Experts of a small language model: vocabulary 31745.
Below are experts of layer 4 (counted from 0) of a mixture-of-experts language model. Rows are named router (the router's row for the expert), gate (a neuron's input weights, with its number), up (a neuron's input weights, with its number) and show model dimensions 112-167. Each number is 500 + 40 x the weight over its row's rms, rounded and kept within 0 to 999. Numbers have three digits each.
After each expert's rows: a language model's description of what the expert responds to. This comes from a sample of Wikipedia text that the model never trained on.

# expert 29
router:514526498515457403516534539489465516546549564508453419551423486446517478421486534513545429488505571600497534545492487431533605473455427522498473517499487531600496451473
gate0:465501454486529448552510473557517439548536545446480535492458475477470578480513476543505478485480467497501512509491468512544502518533532562511438397533402473434524432471
up0:480478553464524485463469501447448565481496485517484531470472490473517442484519502493488525510504520520451431439473509510552522509490532508501531540465560489510525499487
gate1:483508444529493499484440537443489440458524549522573481568419513561408592513452561519483486524523498446508485481508440547517535529521512524518561516569500498465453502497
up1:578602478554492438497572504452451525473510523519477496518491466511466501507445483497464541462567509435502501465558414473551520490490461467498477528505493477537461477471
gate2:529414511539456459410575495463493452562468441568549477571413549569543432485461511485460431529514410515504520468456514513503536473522563423465520558523493460541514516515
up2:591530507479490508404529518449548504501540487541466496523414469542437452496497538457494440570478478456498500511548539504482533520533433447489508444527421442492552518468
gate3:497452540503518462517451505538529475531498484481527497537508587464457502529429485484512423533502488561543496558455470508519585485508464493480460489519443499494426444468
up3:459450528446487437502480534479515446506540446538472510488515548527452449446523462576508425485476441517446489458452615438491496579501480501521520479491517495540503464620
gate4:560592505528491440520454561471496464470589454498466598424484509473479498522472463505474490452494433534476480468481497558517572506571467438450459486439480524489532499456
up4:596468512514469508465458445552454480541471503490492479512477512498479609503517465514507497485525527505544543512456452523426517428465507527449476582512514533483498532525
gate5:458515461536425509490538559511530497492561466540506485534473464495449493470512558499467555546498469483483470499509560607518526516491466523513518571377456517542608444533
up5:476505518510474499516470569520504477521542370495485544497491504488451487436496526496445592507474514488456443504592533522473493496534445544522457541443492515482553387517
gate6:524451559510491499515494515497469500532581516509491424555533517563498493500504543454594472588514462506512383437494435516508567469465453475503525458470418467469463460509
up6:479553494500509563488534486466450474515465455518552535428512498449520552502494511533510467427450527545525536479425463493532513538541503524566507556555565559460474519502
It responds to: Name endings, first names. Word endings of proper names and place names like Can-ary, Al-an, Man-ly, plus common first names such as John, David, James.

# expert 7
router:507465559473531531475497492580487505601536482485486448507500452515549532551529500483496526458509436518504509541526457525541513536495535443483492470472514467504475571495
gate0:441556483541436526430501465498567527501477510474491543381509562518494549531462457527477493519425500482439412481490472431473511492479444527482510454503525490564602486491
up0:528549504569564455479497477511531529419509451542500481509510412482458397432581480547514499485512520519515510529505522474518508478492567551490482402484538497435468484483
gate1:411444539516530489423514518491551533464452427436520503541503433466490473535456479498516457587522459502501508528440515515456539454448480479491494515516464455499547541485
up1:519467472462531545430475473578473521474489503436492498512505499480473548531440503476496417516518561446528488528508469444544487530491477458509523518465527529412471513472
gate2:499504559543517546421555498525492400481536513403536477558511525560434573500499533458539576474538412516522486539520516461409437467477464478493504506520515471515554500467
up2:496473447493481481519494559463568496456511498497481502429529485472493460605455472502491468511491572526488513513502526504577578484525507537498540469541471534468517541501
gate3:475519550529469484492478504441528475554496485539497441564467461497446490503492447438454469531501501513476464494520511528519544536549544514492403496495440523555482481524
up3:507521513521426553572442448486495531485461451527526511525523502581490563479541478523473535472469472466467480480436524555515449524484478544484625478488491496518514499495
gate4:521461531490475486523455526552498510504541543599534442545522575482477471565539540440552490462476595540521423473475545488463529500515421520593532455478546488495530470474
up4:524495512471442497491440556478571455407512482528562496494462569464568469459503506510493503513457504457586501494441445595516475503503401471530510558542435486494522458504
gate5:494522498544545482544513537525487518528482504449440520442503489490583508515540526497541497548521553501501506469512479531430473548536490567482444508505507502468543485434
up5:459442428486539477417500453542466508435465555425546586469483496450535512395415488500487547560496558488488394557521506510469509489411444454455461496513519520411438472476
gate6:541491552476506497474576431508480578530512467502476447519541489474534523471457539520506488481525493444453491470507499507524532511505515461525493471515530549580515506470
up6:524446427459476476460495487524446554530470456455486508446548416560520533476504546490488518413480529496538445464515491455536466466536498537484548503459545496537447473517
It responds to: Word-final fragments. Short word pieces ending or continuing a word, often inflections or Latin endings such as es, us, is, os, ra, ata.

# expert 45
router:547521544478432491450498538475542514572468411457518555450507551536520466498471481532554489536576497511533495544475481507522550563512528544498562486513509524500527444524
gate0:465515436494436449467492497497557467550495537467434530517548529564490436537487482509510489516445434509485494532615476442546516471494508531535478524538494529455557479487
up0:560485442531551481533512555550474463550586473425433493477587594624563482489521471549495528500562463511549511503436521554481548513536495463485541502480563496490498537492
gate1:522489552491430556507497519494489519484462499443502567505458461545514525508499432464546399486554350538417440531516485559517550468484493477422395547436497446462481487504
up1:530466587484433552522491561492522521453428519436476518522456442492530520506471491514582458452573423466459529511570465557591525494494495477416450516479520487468427496466
gate2:529505496574542434455518498459480507374492505497580429480473453520503449510506471459424501476391526483541513477469479442443547509502488492536533460509519467537477505512
up2:481508490469535436451511522476469505425460463517544413541529494554556595477519478518432552452487527459466532441494489466432455467519500498512550475449452471507500475549
gate3:465507498530555486477556490444460440440558508405512514492557536471519583519535509490496530566567481435500475500509525518502504373566551487500512575484515464434538418475
up3:519417506560531428504526490508565466439556491516554498474499496607554561489510520492490473497509592521536506467518426511488530549463535571551463517486412504501444496432
gate4:540465496569539509483456526508478524449484527472460556523476392475501442550529463497485451469510550483518514433500458452501498488504480508482470490459538491597444472513
up4:419541516412518466510508492507498480507528451594514460471426546495510576542505543480505542558468471473555470524485466551458496542483505538468496509561497447442523485521
gate5:519521462568445521536543508494491512437489490397491502581460527451464502550554520447519487482463488488552520512566498480498460501556496610493558444476540461476503540562
up5:508502550520440554527445433483539538496496466444459517493470529439566489461438492518534554491507426425498487492502531491520589511511563580506467446553498529514514500501
gate6:491474537510494460521503482516509483513448534473550505495517577478615521490527414465515524494574466432497528443526545463535517497494550532527527529516586468457506458489
up6:493563479472472485462528491461495526480499449497502470475473437469450486520480549533499533502521482555514557497437483501528484491537489556433525481511468542564421518518
It responds to: Opening parentheses, quotes. Opening parentheses and quotation marks before dates, scores or alternative names, as in (1720–, plus capital initials beginning names or codes.

# expert 25
router:484475497599511564429490526506555503461517491525595469539480492553533573508452482490525506547492542447518461507510469531483473524500491495473525448503471523534491415435
gate0:420494522518442530464568518474474546500540475503531489478532521456423455529484515449559496517502421500556403507495556453478424517476522504524485518462391443559504533558
up0:448576500521543489498456478440538445485537456505479473467489466551564509525514519552515481512608566579561528494486502465509517529452534510492527506489613498507546520543
gate1:542464516589486479451507456431482488545513515484506454559485412505518530482457544400480468498546555510501521494512553463500497505503549582517512492537468497527556567481
up1:559456561556505483470476569509445576507452442534507479566452522443500526468500595493456527525480490472437614423437541563491587506443450519414488509471503556497451429521
gate2:461518499507459448585478534517520486505425524523503494512560472384557470494476431503541420499581439405450531386518475503535479530508521505448482503541441531502491489443
up2:516471471446535545445528459466432459514473542518448554476485559543535521504525554485447535462409485559512542535479540538533531457436527571502531467441513525485520536538
gate3:409478413430497543497530473469506436458524497455507526506490533511521436574478477549512419493500493584473488538539468512505564473506527455500547452482484464455487463449
up3:454527505435505551521529486484563459505416497507518544506453501548535431505483542578501439470448478537454507514526493493523499509509475457511492451472510482436489449495
gate4:393485468503466451494480495460502416503510560461489539550514514530457520461505453443463498539480523553522437517452512463510545534461420483476521534528473511553459506465
up4:527477499489472359473519550473474428451512514455454517502534585504497525451496531522470553491494536521493458504485458510531511498535449507491498559556499457509466482501
gate5:426463501531479546440507540550479561417457542493554449513445489479637511494485538471548485525532574457542539427492416516466559526494492406550485463515467490507440528447
up5:510508459519498395480475549516464481461525494502453532478526499514391461541524404523548505451529478537460455547551531412502455509507505579424543545477511472448540464579
gate6:540545388554377477593538414421452545482582475455525469452533541553517488466468533473449501491487533503511546494508489473506507463573456568554520495523455462549513436561
up6:525548388447527489553520530553420435608549500481483486431592497562445553450531535489500562553456491558481502512459491440504548548464517497467516472483521461486502488468
It responds to: Commas and Romance particles. Commas and periods in running text, plus French, Spanish or Italian function words like de, et, la, des, del inside foreign titles.

# expert 16
router:494403475455466524512533501509520505416540448464506427503555494491411504507516509551500427477526538507586533437535500509474459556484537453478473529477475524504482471513
gate0:465508500466561491512541519474480481450501535468507511517523512513510457417530518520498563530499469466470523506491589525467522470560574519515488547432482528516489535449
up0:476534483473510499485510474574558556469494554542486509545547500501586506520537499537517561447443471484485482474513527466499491427517491568538481567501476530495593454507
gate1:532461488488454535519489536535549477524474514568434469539470475562558458529490479456473532513505560549465542466489506510560443535549504492532411510550456533430481460456
up1:429502471545481501498488497521518460508514491549460520527469516520530466556546479503438516540518534528478553442528518484520386555518529505516486522460457485520539424458
gate2:509433463470513535464514514509540533426510548476474486527532496564554484559535434515461521489455458477379484522457478516492502526491500567562530556544492486502412492473
up2:510451510506491594473515454467597556463562522480447441548547471526503469516571499516526492484460525464427543474488476516536503511549519528510482535511500516438458507525
gate3:512387569488505512537499509542456482562502535556510499507488541506545456520510508495567528492503559581535544401583408525508462483464516446494456517495563490509492503493
up3:467563517429504455431494534491552557436454510491478588507550508469506542504531531520488535432404517467436483577460492546495540569479505507504468503517441498496477507515
gate4:468409522473472626523504478515491517521543559495504507539527537494493535598474539478536418531495531422484525443542472516535510484483470506530584489500480526437520455508
up4:547546500517496427534498499483459455458464390496503480468445501559430470487477509513531505504449512545536490564475457544439477490534506480514456533473516468587520489469
gate5:518464565498485525483570505601511444478540520444421510482480528511528528489552601478445460528439520485499466524467484521492553514457475559646475519504543515505558478404
up5:427496551468534472548502585590469409475495564462547449508512486479495400482605522504503565531472517504520534494529477489539519494388517547517429493566468475466578521482
gate6:540451445501532523460558505477494569470493427516494438455505456518517494420482579558425484466525423505514553529483481518502513517573502504540501455534473528484509464498
up6:498521486523513503498447488522435464499544546463514516523517568490519518558519399440569518526495590487476449463494506443511499505445483518496532534487480490539517574448
It responds to: Coordinators and list commas. Commas, and, or, nor, and closing parentheses or quotes that join items or clauses in running text and name lists.

# expert 33
router:486512536500533507523524527483480549515529524476538510604526514475465552534483451490503534568485465515536508526478480479508591489475526487503500518562455570491456510503
gate0:457559465489473524449497557465483474507491486565512523529459493464489478470438482458543490522470471469459486436583518496490505414490465502541575548496480482534506519475
up0:469449545456567457522515445447456506535469507468531469465524467524487546512558450532496504517473497534603560463481525502513560570482508544473393509459496563563464524566
gate1:465521454537463466521461467513481537515509554498494497495534552499445476546492450513485467541516561457521478541513473456519510475548542504490491531577523480524449460500
up1:509525514471436525453485619440525502492467478592519478435479411475509526463496505476517504496443561495462532472524482469505482559453469493538553484496427467502531519483
gate2:433489490577473566477508474503581452456459534432523488520461462455477519540539526501545472572578494476515518521479507544462486497542470538438491433525522559511462508496
up2:528517512419476476479493452494404533471560478536464428522512528566481547489446440459453434479427536526562443527457534475592504515458504486558447495505432424474556502500
gate3:458521473509523477424439527540529517415481493512523459471568530467469531555525519483476527526482524491497515483478512524477514522531461520470437489447494433555478558488
up3:518478505446429509459527588502546477465478475492499502489512491485508445446515471455487528535487526478486518473465497484457502468577415445506421548481470437557542519500
gate4:495472479445539512431493517547509495526572492469489472545500548473491442456532513453525462528486502437479508523515539520468446536507488505462494535501555508471457532463
up4:475534495498449529404467503433526494500510538469463508518487492509496512482516453538609480568539401482488543485550551411510487540507466535495452585483529460489477525432
gate5:452510520529452563407496471486514499438431554512493536536469519506498534554507470462451506564540548471437521442530559522525525521428506523500499524506552507480567521526
up5:461458551504438535488479471521556420494532446515439556504589522505449526448460475477458489509509446508490531545617533451485485493444470458442528427486535458505549576530
gate6:483440491497544510430514609525574525473404552472559505511527531469506469552519530477514472491499454491490494509496496490431541462488587536543531544483508576472501494469
up6:523464556496461532460498533491551556502517462475552470482569554497492452568495540472518531518525507506423444566498458518536537465487494507522490520412465514452517424425
It responds to: Foreign name openings. First pieces of non-English names and words, such as Al, San, Sh, Man, Gun(ma), Dun(iya), especially Asian or Indian names in tables.

# expert 9
router:466540464437476514465453491508573480488540474523481490570475479489496563475509503548586501573559498483521431486485530491525407498498528456498502509483511520568538569474
gate0:462534490533507477519526499566482516505516520550526561581495487580536461477426535521498457513451479522597517483532529522510509515533496562525551533509574577499534483484
up0:522446499486466455587510499550554460479507532435465472494463514456446494497526461502486531515531559419480478511467441504530452458472463543550498430467491498499506511478
gate1:531500528488528489434566519514525372518456534471526480501521541484406558473546498439491476451468532451507508522517494456551418427473469445482505546494503516480505560554
up1:491459500506452500535444511455497613517562456516520553483489473528586438519535500550515541528515469540477496490478444554496529585510540539529515470510506509513445407435
gate2:531488457502536460446460491467518554473480476567460538559416517501522578546423437466600535536502443506552481469477519466546508470468374476480441549531486509451586517568
up2:497515503459502488550492497475411558446519542458555488481558467551494473521563585555501523519388501520403519583525490496513531549448573463516471478459470520523424563493
gate3:499476512506472441498508523502459423545509538515500540497487469470491492510577448516503509529534430515518552493451472510473478426493544500460480530483486456503531461515
up3:554566538434501506487505493489546562476485454522489437534512502506512496489483557493511543520481494499532443455510437502534491537496437440465509428447490530499569539444
gate4:412543552520536561528590537409449457526487545508459503448435464503578544517432481464528534443451579503532519499476447534441523583542510501484571513462517456483559556554
up4:411533555481531581487558494444428495517422519477489496434452474485524535453473472466552558436532534460477550525471431479469524522527514429521531494526537466535462593550
gate5:490487539528490559470481583437472507529500613465433463511449436476619516505495532495576506445482507513506542433483533560484470435492524524512444563416523557459511492560
up5:462524487518552458479482466454487470462439514410474475473514502555436503526525434518471438489489442526471516474525571475500453480498579470470472513444465514526561439512
gate6:535495535550445512464522540521550489480435527455435453573418560503460480496470557504472460514505534479497475549431470490537508527467434488529477477497551396514521506526
up6:464501477490536536492527463406497489525521446487441487440526416457513478488508461472516527433502489542486484459569514512484524489540469438550523469467475588466490471507
It responds to: Determiners and possessives. Articles and possessives such as the, a, his, its, their, mostly after prepositions like of, in, to, opening a noun phrase.

# expert 32
router:522526460500435496542482494528497565515488493519443489512582435491485505470489528523577525543527496506467499495457550492551468463444445473573484515512503514536472592503
gate7:482485466501398457511485488476510517485495482531455511445497450578482455460465540440490462500492471399517519504471476509536524446590502460483587498476475486538541502470
up7:478521492459508501489494500581568513482441471504490551519525502559503444522451492482564453468477481488575494490419508544510562459525521525470476549456484555588520571488
gate8:463484486529531496478435458473466510539478521498499501508499471496510509536591487459533512536533436496512451499508465471499468541481566548524493468499469509529489494506
up8:518477446483506512559482491518404522449577549450480564452515510522524514532536562473478437478490486467512499512481524505553519517500551513439472544534540544529558468539
gate9:511578491428460474492513505450516490495513506472455485489504457496535509525481546423507462454559504495499492555483491563431489518479535510501469490486517573481485549544
up9:516457479532542501509556473409519440516503500519566459535465478568490472499485500548498468549501560480457518484568422478535431562486408509452465522508466462442462471399
gate10:487538413577530539465511515522498488451592431532505475515502515510473520512481502449476481508477433561545438504425596506443465498522486505553531471499539484556487537518
up10:546521576450510478568472529512467470490490548413554442434550503505510466527466496548529510499479523472492588501576436461532488518504540498436445556450490544473527490581
gate11:486540460581508529481534471526422489486540546412480470543526494477505496486497517511626532509473490518480415476502541514559517518501510545484461554502497471523533424537
up11:474528459536503452523506511456468530588569506466391500465501531497498574457428489468465500545535455507463504519472480484500432445508484527478478524511486438542515483443
gate12:490580450553462477519526420450527535534468453512423480448477576398482458544480483519435488486531513457470476478476481485557518438520510501499499541511495541559653556453
up12:539455466533511465515436471474501521462490505528519482482507566489472401500486439494478415481489537510500497479424544526461537527527527478525394495463546527557447474464
gate13:520473557477496425505497453512530487539457563497552497533479456534482589520513485516513514508484436492536468509469495525505540462467471382464513566484508621527462540559
up13:474497486566487467541498537455477524521440483478459489537495452499493421551483556441421546488505549584491486470526473501542492519465426449488551444462493410485481517502
It responds to: Place name starts. Leading words of multiword place and team names, such as Los (Angeles), San, United (States), New (York), in sports and biographies.

# expert 47
router:505503539501444527509476485473482516540510533503417528568501586525474446483548547544458523532462537424501538527476410519460476533560526399539493444435550478536528533463
gate0:526511471442461440529483469517550496506499468483502451539467519524515506536569484455575454560477503460484454558517482490504509537543504477514560416420505480531429549589
up0:574531432464495505522513455474587379460516524519444482518483520468520555498533467450580459447542502558454476479609469613521480548489473473516458516526489486463508477416
gate1:528544525460497477456512476427531523531577448433462551475482504553511501499479465516478431532506443481515468479480491542505531550492453474509431469480465506474493423550
up1:490477512508520499546456458558394526600565512418448473442497522489451523561470504508501478464445514476532586552522463497524492509456579469480487482497507542544466474455
gate2:474497511456523480510478464476538452507481417495507444468458536443478460472478485473451497519507521454465516514442453506526470516542479527432575491479563461491594479469
up2:479424508485500563521469491544479487519459523505517525523533498464532451492519487521520493531486450530494522444437536493561530484478547536542474484584547555545452549538
gate3:511480460490518547484493453482527419558488492580449514544456487485476578491406562550489497498441464554529555510443556536514540517498466511486535438622544492445559532588
up3:518502534472627502476484466425512444446475479443574537516505466456506462488397563473524432544508459573554503496482560493471507501510510541517521532532497563532500485531
gate4:481534459444460467529409462482469427530501496433548495544505466448491515496509517486497484577522491549472554516482440487427447456476487555503500518521556460492488494540
up4:511507533475486530509446513443431408529472443483586479571432513539506488541464506486552481498515510572472498467515444555449591448556438531534547514528521444497423435519
gate5:513549512498584385538530511532475487424515546435502440482467382516483485536501459479553493500469440485402506440476473501503445508599556476504458563505485563536477561480
up5:518494468492462469445482549578482552399505474420515461442475500447514488508515487504513512472481551463452512423532492449543508544561502477511528497549469531550468537482
gate6:555504488534512447446481523465435478533504554487469551548542480529501512518424541440506480569485504470487522508520438486506500535509507489535531514507502520483500492464
up6:553453472492571498465464529459378437530460598475491580492505484535494477517471534505493475533535515406412548548548486519545509505495548531445439521500511510471445481474
It responds to: Mid-word subword pieces. Consonant-heavy word-internal fragments followed by suffixes like ing or ed, such as tr-imm-ings, c-am-era, com-pet-itive.

# expert 4
router:546542573504506508520469500510504503499502488507509542527523542392497472464436551527487594546482511535452570551484474525468502534519537434584450445471446511484497499504
gate0:484493351559463523554506477548494477499456521472499528511587574472522460447536523472455508565430485477473535557516476480433520476453506459484533487527525543543481461504
up0:456539532531526533455518496484461562446519467478545499500514477432447513552394412499498444437533458501516505479480482466464559547510400449418507506488561512520460528453
gate1:464468548466557471485477493512534431481451533499543546531510532503445424494466499449566536553517486492444465498452504488527489459477459532524565512508496439462452498445
up1:519488514518503529516530524528448562491515467472450451475476498491521545523582476514423479466489485515518560491465531533480544476472548457520509545525527546499530505550
gate2:499516446510408492481475489503514564541495484520583511516551507585543502547440475537582491478459429372506486518489550449501484558513510573486522485493459615447464527417
up2:540431496488410463466515522572531505529520520492547510578571468480540518575463481554469444495463500481506431506479558395527494556504520556460555478439477577411557572459
gate3:444490532538518491444449526470500434379551490519498522551502487499476534471459534463530507404517494493505432538471502507495528492517400514483529470468475510444532505449
up3:591535481406491506576511512570555532489470506568486476511485564480477519546462467461486486475544509505546516514547457506483511485480544528515517549557537515575514472574
gate4:531517500455536519601502478520517484538501472521453492417512530492502546555458552553562485485541481482514468491517499530442495525552490476483464435525502460552559522504
up4:512501539503522503551568509467479451476466465463444460451519522449424494618445496586475540457547514432452536408555483587406539552590543513480485514528493452500534483495
gate5:496453500550513495537515501577516476531503528473544498506482497524462493545501522517501498529499530457456543470501409473460486469597499568491489535460497504372469577476
up5:485499569571477509438517460527490448505533457484486449480512470458509462529591515546513529531490462424436465507518450506436464493496552561444509527551393520503518452459
gate6:536489432515460521494558520500541443466475526483470560438537485532534526489444424460462472425496455541465441529509563524524501489493441492541467482500532447509463478521
up6:509485519549497525486480425532509522522546471540558455564477566473498464526563498518546532522570539523527568495466526552544521485522500441499547510534511534483506507502
It responds to: Word-initial pieces. First fragments of words split into pieces, often capitalized or after the/of/and, such as disp(roportionately), reb(uff), St, New (York).

# expert 10
router:483495552496532442517504505522549480437519428467591521502526511480450495512464484508592523591506440515460466495514495485529423539565465495477484534490432476493522434477
gate0:469540469525468448514478465482505528556433484503455529519493402512514547433470476527404522478551561531459438498463554439492519516485490531515530519484462560511463484492
up0:514497478439449446476470513500474584525517520452467543533495470456519497473479532503492514490392560480444442552484515504477541516492509495505528483470500496510462475494
gate1:507520508467485503481493555474456506498374512501530488510489556489408500552497477534520414534439555482453512498470458513534542432559494493453518551492553534516581489473
up1:483583490506486457534487445510500484538574494458452489505474521542558529487548442525567512464569510492548525499466515568477505531468497492526485502471477496531492554472
gate2:488518549502492487508450531549519528560493509478515413499516498495522468538485463491484522484547520559474517555488513484504448506571501544496486448439484525458524505497
up2:481469463492515443534534476444472452455441530495498555578464490496499517453537620532521501456519490476594493419539484527475521501524485478528549506543532411510514544465
gate3:478562532509470477503540565535479504420510520479584425499481506487549457490483439522544470465493471538507469428543470530543545519601514520509508580486437468544500467451
up3:488421525440501554478490477504579465472477592464514465439463445468539527506542595497512472532512422551497516508410491451483475519521519459484574504444520467511431446546
gate4:439469536523516519494463561461515541503543501396534497478469471521512483552519484468515461596484510551485473487502450411594528514563430497535417506477449499505488511481
up4:398482538527530552439504565467537492451548527472537509497513456554501480603567473484522514521488496532488495503554497443578552538519445511521466465490438471505521433515
gate5:465506522476522476460494477482399467476554494478530434454531510528486602553482551506480553442466512468504489520620487554501528512574451470484421497524538518557399480488
up5:478538468421552557524477491504468457555527554546533462495524506520454564502502548424470532575448470554538514467597400501476501439599447526483506529498469534470437525460
gate6:450457564569464525481501479466516547548592492460531455483569482457516517518476482454441533524547475511442502532541509496497500470496435486522439487578487482504557498478
up6:497495432489468458589521433519503440512493478472512495537477484516511557470443470474546565551561450458494520433529511427500497421505480545511490503491468477440602521537
It responds to: Title function words. Function words and small words inside titles of works, awards and categories, such as or, About, If, of, by.

# expert 40
router:541468490479512477503529469477487516527496607456465402458474441481494483456475450492585503568472526492499549484566501478507454511497468520563500552414429551453457526504
gate0:495567458505473525528490489532471532564554495492582475498435545537419513488491583498496526457495449533560539400521500497452445471469476552477474457493496446465512493421
up0:453554576475544538577549493513440411547494483537565500544542586577471482519521568466437521463528437551505527551538460454476478471484517508395516472503447466512485497515
gate1:480528480446475536549524526488518524499590519453433497538501479488543420529525477529564486551522528532516549488460422499413523535517587503559545480470568432425537527524
up1:537436487505462532446536492503515487505464494508546520452541499534486507490524509503417506504530514452503460528454517481513545457536491505410501482548510542562454433484
gate2:469419530503451546518480525453457504427461523480504482534536462534530504469496518464523538578530532565423503513600505556518524505486512489501514515443548448526483485497
up2:526501577479492515536433517523506448471460551460523521427443426484439506544514524481505549415516507482527503466490513482529543540518494543480459479461510567488512501472
gate3:484482523479491528516563461466418556435451467448534434517512491480493546509470489458517486449487465581462469479467537522545507540428546554491475495544528540490510450505
up3:453479470516448578517529480412521496448505519505469448522564496439433587495489502458512502482476571524481500487565602479510511575476481497537464523567521527509468468479
gate4:489472568579543481535506459568510485486481555472500573534444509495530429555525411545458510515547525475555472488505441523464547446473510475469471459505478459496482485501
up4:495524499439397513478487493466505520505482439536479427551529482506521580459471560517483481461431529477513531544520499479567519570510440494468546517507514505550509536494
gate5:499550527518507544515478446513500512499490506508533492501497522489496474500510504441519489535402526545528469413549532466531509513514455477520486528580505502463550402527
up5:506483540452511547521528449519470593607483489518523495544529502522447422492483539480469439473521539563466544434493567519496471522551523499468486527498482491461508497587
gate6:462515543519510513492529474483554515429552464437483463630437541514459485539470417474533479467491585478491421482489547504534524538505523521442499483511490487517477495554
up6:569447511512534534535513388492488526561512446516471434509534450549517494473447517513545513500449467491504472547459479549449469539475490535524459469545475459517570432448
It responds to: Modifying adjectives. Adjectives and ordinals placed before nouns, such as national, international, first, other, former, American, Nigerian, Traditional Chinese.

# expert 38
router:540495490489522577560445404454515481555499478515500537521486451479552517505457516551467577477465525480493428444483511472448517523464506468520491482465483577432452516446
gate0:475512519482402517429500549543547515472474488562492550501541471468500528543436446443559516371538458465521447514474527546456546453520474459537577532483551554572409496462
up0:441487546464502517523470471504583492503509457583443562532530541518477472525449465488568433400526492532511564538486597495447523462503497471554518532553483490495544450430
gate1:486519457581568465458504492524521531538487487514437505488443458443464459546494467509400420451535528540498492553454536480539563455532504436543514460561509460464480460469
up1:512556471547527539589477540538489545529431501494471531418409436459538543585522497537417457432577523518497526446514524525500528480537514490592502501539541528541508502443
gate2:514505433508535442503520423465537464524481535493521481429482492529485510542483425524462477483491475470580417556524441500456518475550512528457590530398499505513514503473
up2:512453556484563460510486493419544528520516553453495440503522449487480542519439498513420542536502519483545481509475473513383495533467529537487603468400448498487513434516
gate3:485553473462467518531480414479542521490517500432546468494534465557476514512559437468489482528568506561505471428486534446481528521529497555526513470453485467525578486438
up3:498495519420545454551426497513523514483395532511447493515530473536504509503553506520481465587510473514475532377543500449536526475463533471519555421488455430503517478529
gate4:423450513510556442505489467420501485516528491412595537426464402549446480457554526522495470506535536461488487611431478525537567563412507548391437474435514473528529451526
up4:455480480522565460533433536449493480521504495488549540446476445514473546453535550520470526508559481514489617547429477514545515560454448541417501437477595501565482451513
gate5:382437456524613457485457491500506455488484550413572514495506552442465514548481538492542459476496512457503473550482538543457575454483516503477491480471449526464541506533
up5:472542533428478442470486514502444515483482526523514512503492526526442514481513573524466511404503558481490556526458450443474494552465565533534515440525501515495526573543
gate6:494491433488506536498546464568472449465484461515493489431538537485445581504465537460554439494521530460542572516443471525445557468435540496542496550497516442531493522495
up6:522459488487538596497561427496456476492444486442492488455485474528523542495472499459511469513503536455473479545457462566527579573545544494555495537407506513512418562567
It responds to: Foreign name onsets. First pieces of foreign or unusual names and single capital initials in lists and tables, such as Sa, Dj, Win, M, plus month names.

# expert 8
router:500454509542468506503578470547522488457489531446594549498527521469531524495498457511529490447462499456516564537512451434514549467470572582502547464516493593454539527513
gate0:444487505509518490557525495439481438415532559525483589542517553430526489515529507472429475520463515545438471448586474445505494507485503486514521494461459506507505416447
up0:470466586462488459528445517535473491502480458504461555520530407518521526418531461459532484517498452458570451506482477480539589505486502494531475517461530530534504416448
gate1:468516558478513576447408480499498454439481470437436505510508534428440526512528547489516464476519518491440531557520581525427472505521493503448471495435508511549501584538
up1:548508525527423412518514531464562522537559495472495523431516442541490466525499477444501533534525423417507463470473538469569454476545455540493498504564529482409505510437
gate2:551514449545478471577447510506446496538559465411546505454491496513498516504532488504537491457545442469524448464513517496481531474501554424575477482462476550544524593477
up2:486464418408525446550525457514479534566441497543506481536475483543522467565527515504453517499476510487494499491462502556457467499491512578571527467445538540483546458509
gate3:467512514471526549487511522458601519493501499446478546467538425465468504557521485510497446511477512476519484562497522526527433546489532496539473533425533509460445538478
up3:577547494537466472456476534532542536577505521461504550467542528449478458531513515525533480490446554491470505521521569506443572504442528520513461472468581461476547565514
gate4:440516405499550504498487397529526470448559505450492505531532472511487527564565526520508536498532526524531592481516490534495511495478530484535528516462479541455458495494
up4:494569516486531438495464559522508556463555485476420433571470494422486453490504493543493485440535499506513481410469509489554543512486465506497452301532511513519520519487
gate5:496448490417566560500541479447486555539446492452545527495533471447503503549563501490549491499466523470522461484451453501458548406473495547518414477513539528493535449532
up5:504480539476518549529540482404458476550461503496571521485592412462499502499547528521496485492437470465486456498444475473522546452561521569484476529491447487493522486542
gate6:415555476485605486452440517497522496458568511371482547476513568527459600501512519508472530495494546536586502451507499500567486474438467498500466535483493569569526500507
up6:504534484495484496423484546478483505477455560479375526504509541530452477473449537473530523427565581513498480451497502571568595522430442527520445467510456482459463438510
It responds to: Foreign name pieces. Middle word pieces inside foreign, mostly Slavic or Nordic, personal and club names, such as Ljub-om-ir, Grig-ori-u, Hød-d, plus common first names like Michael.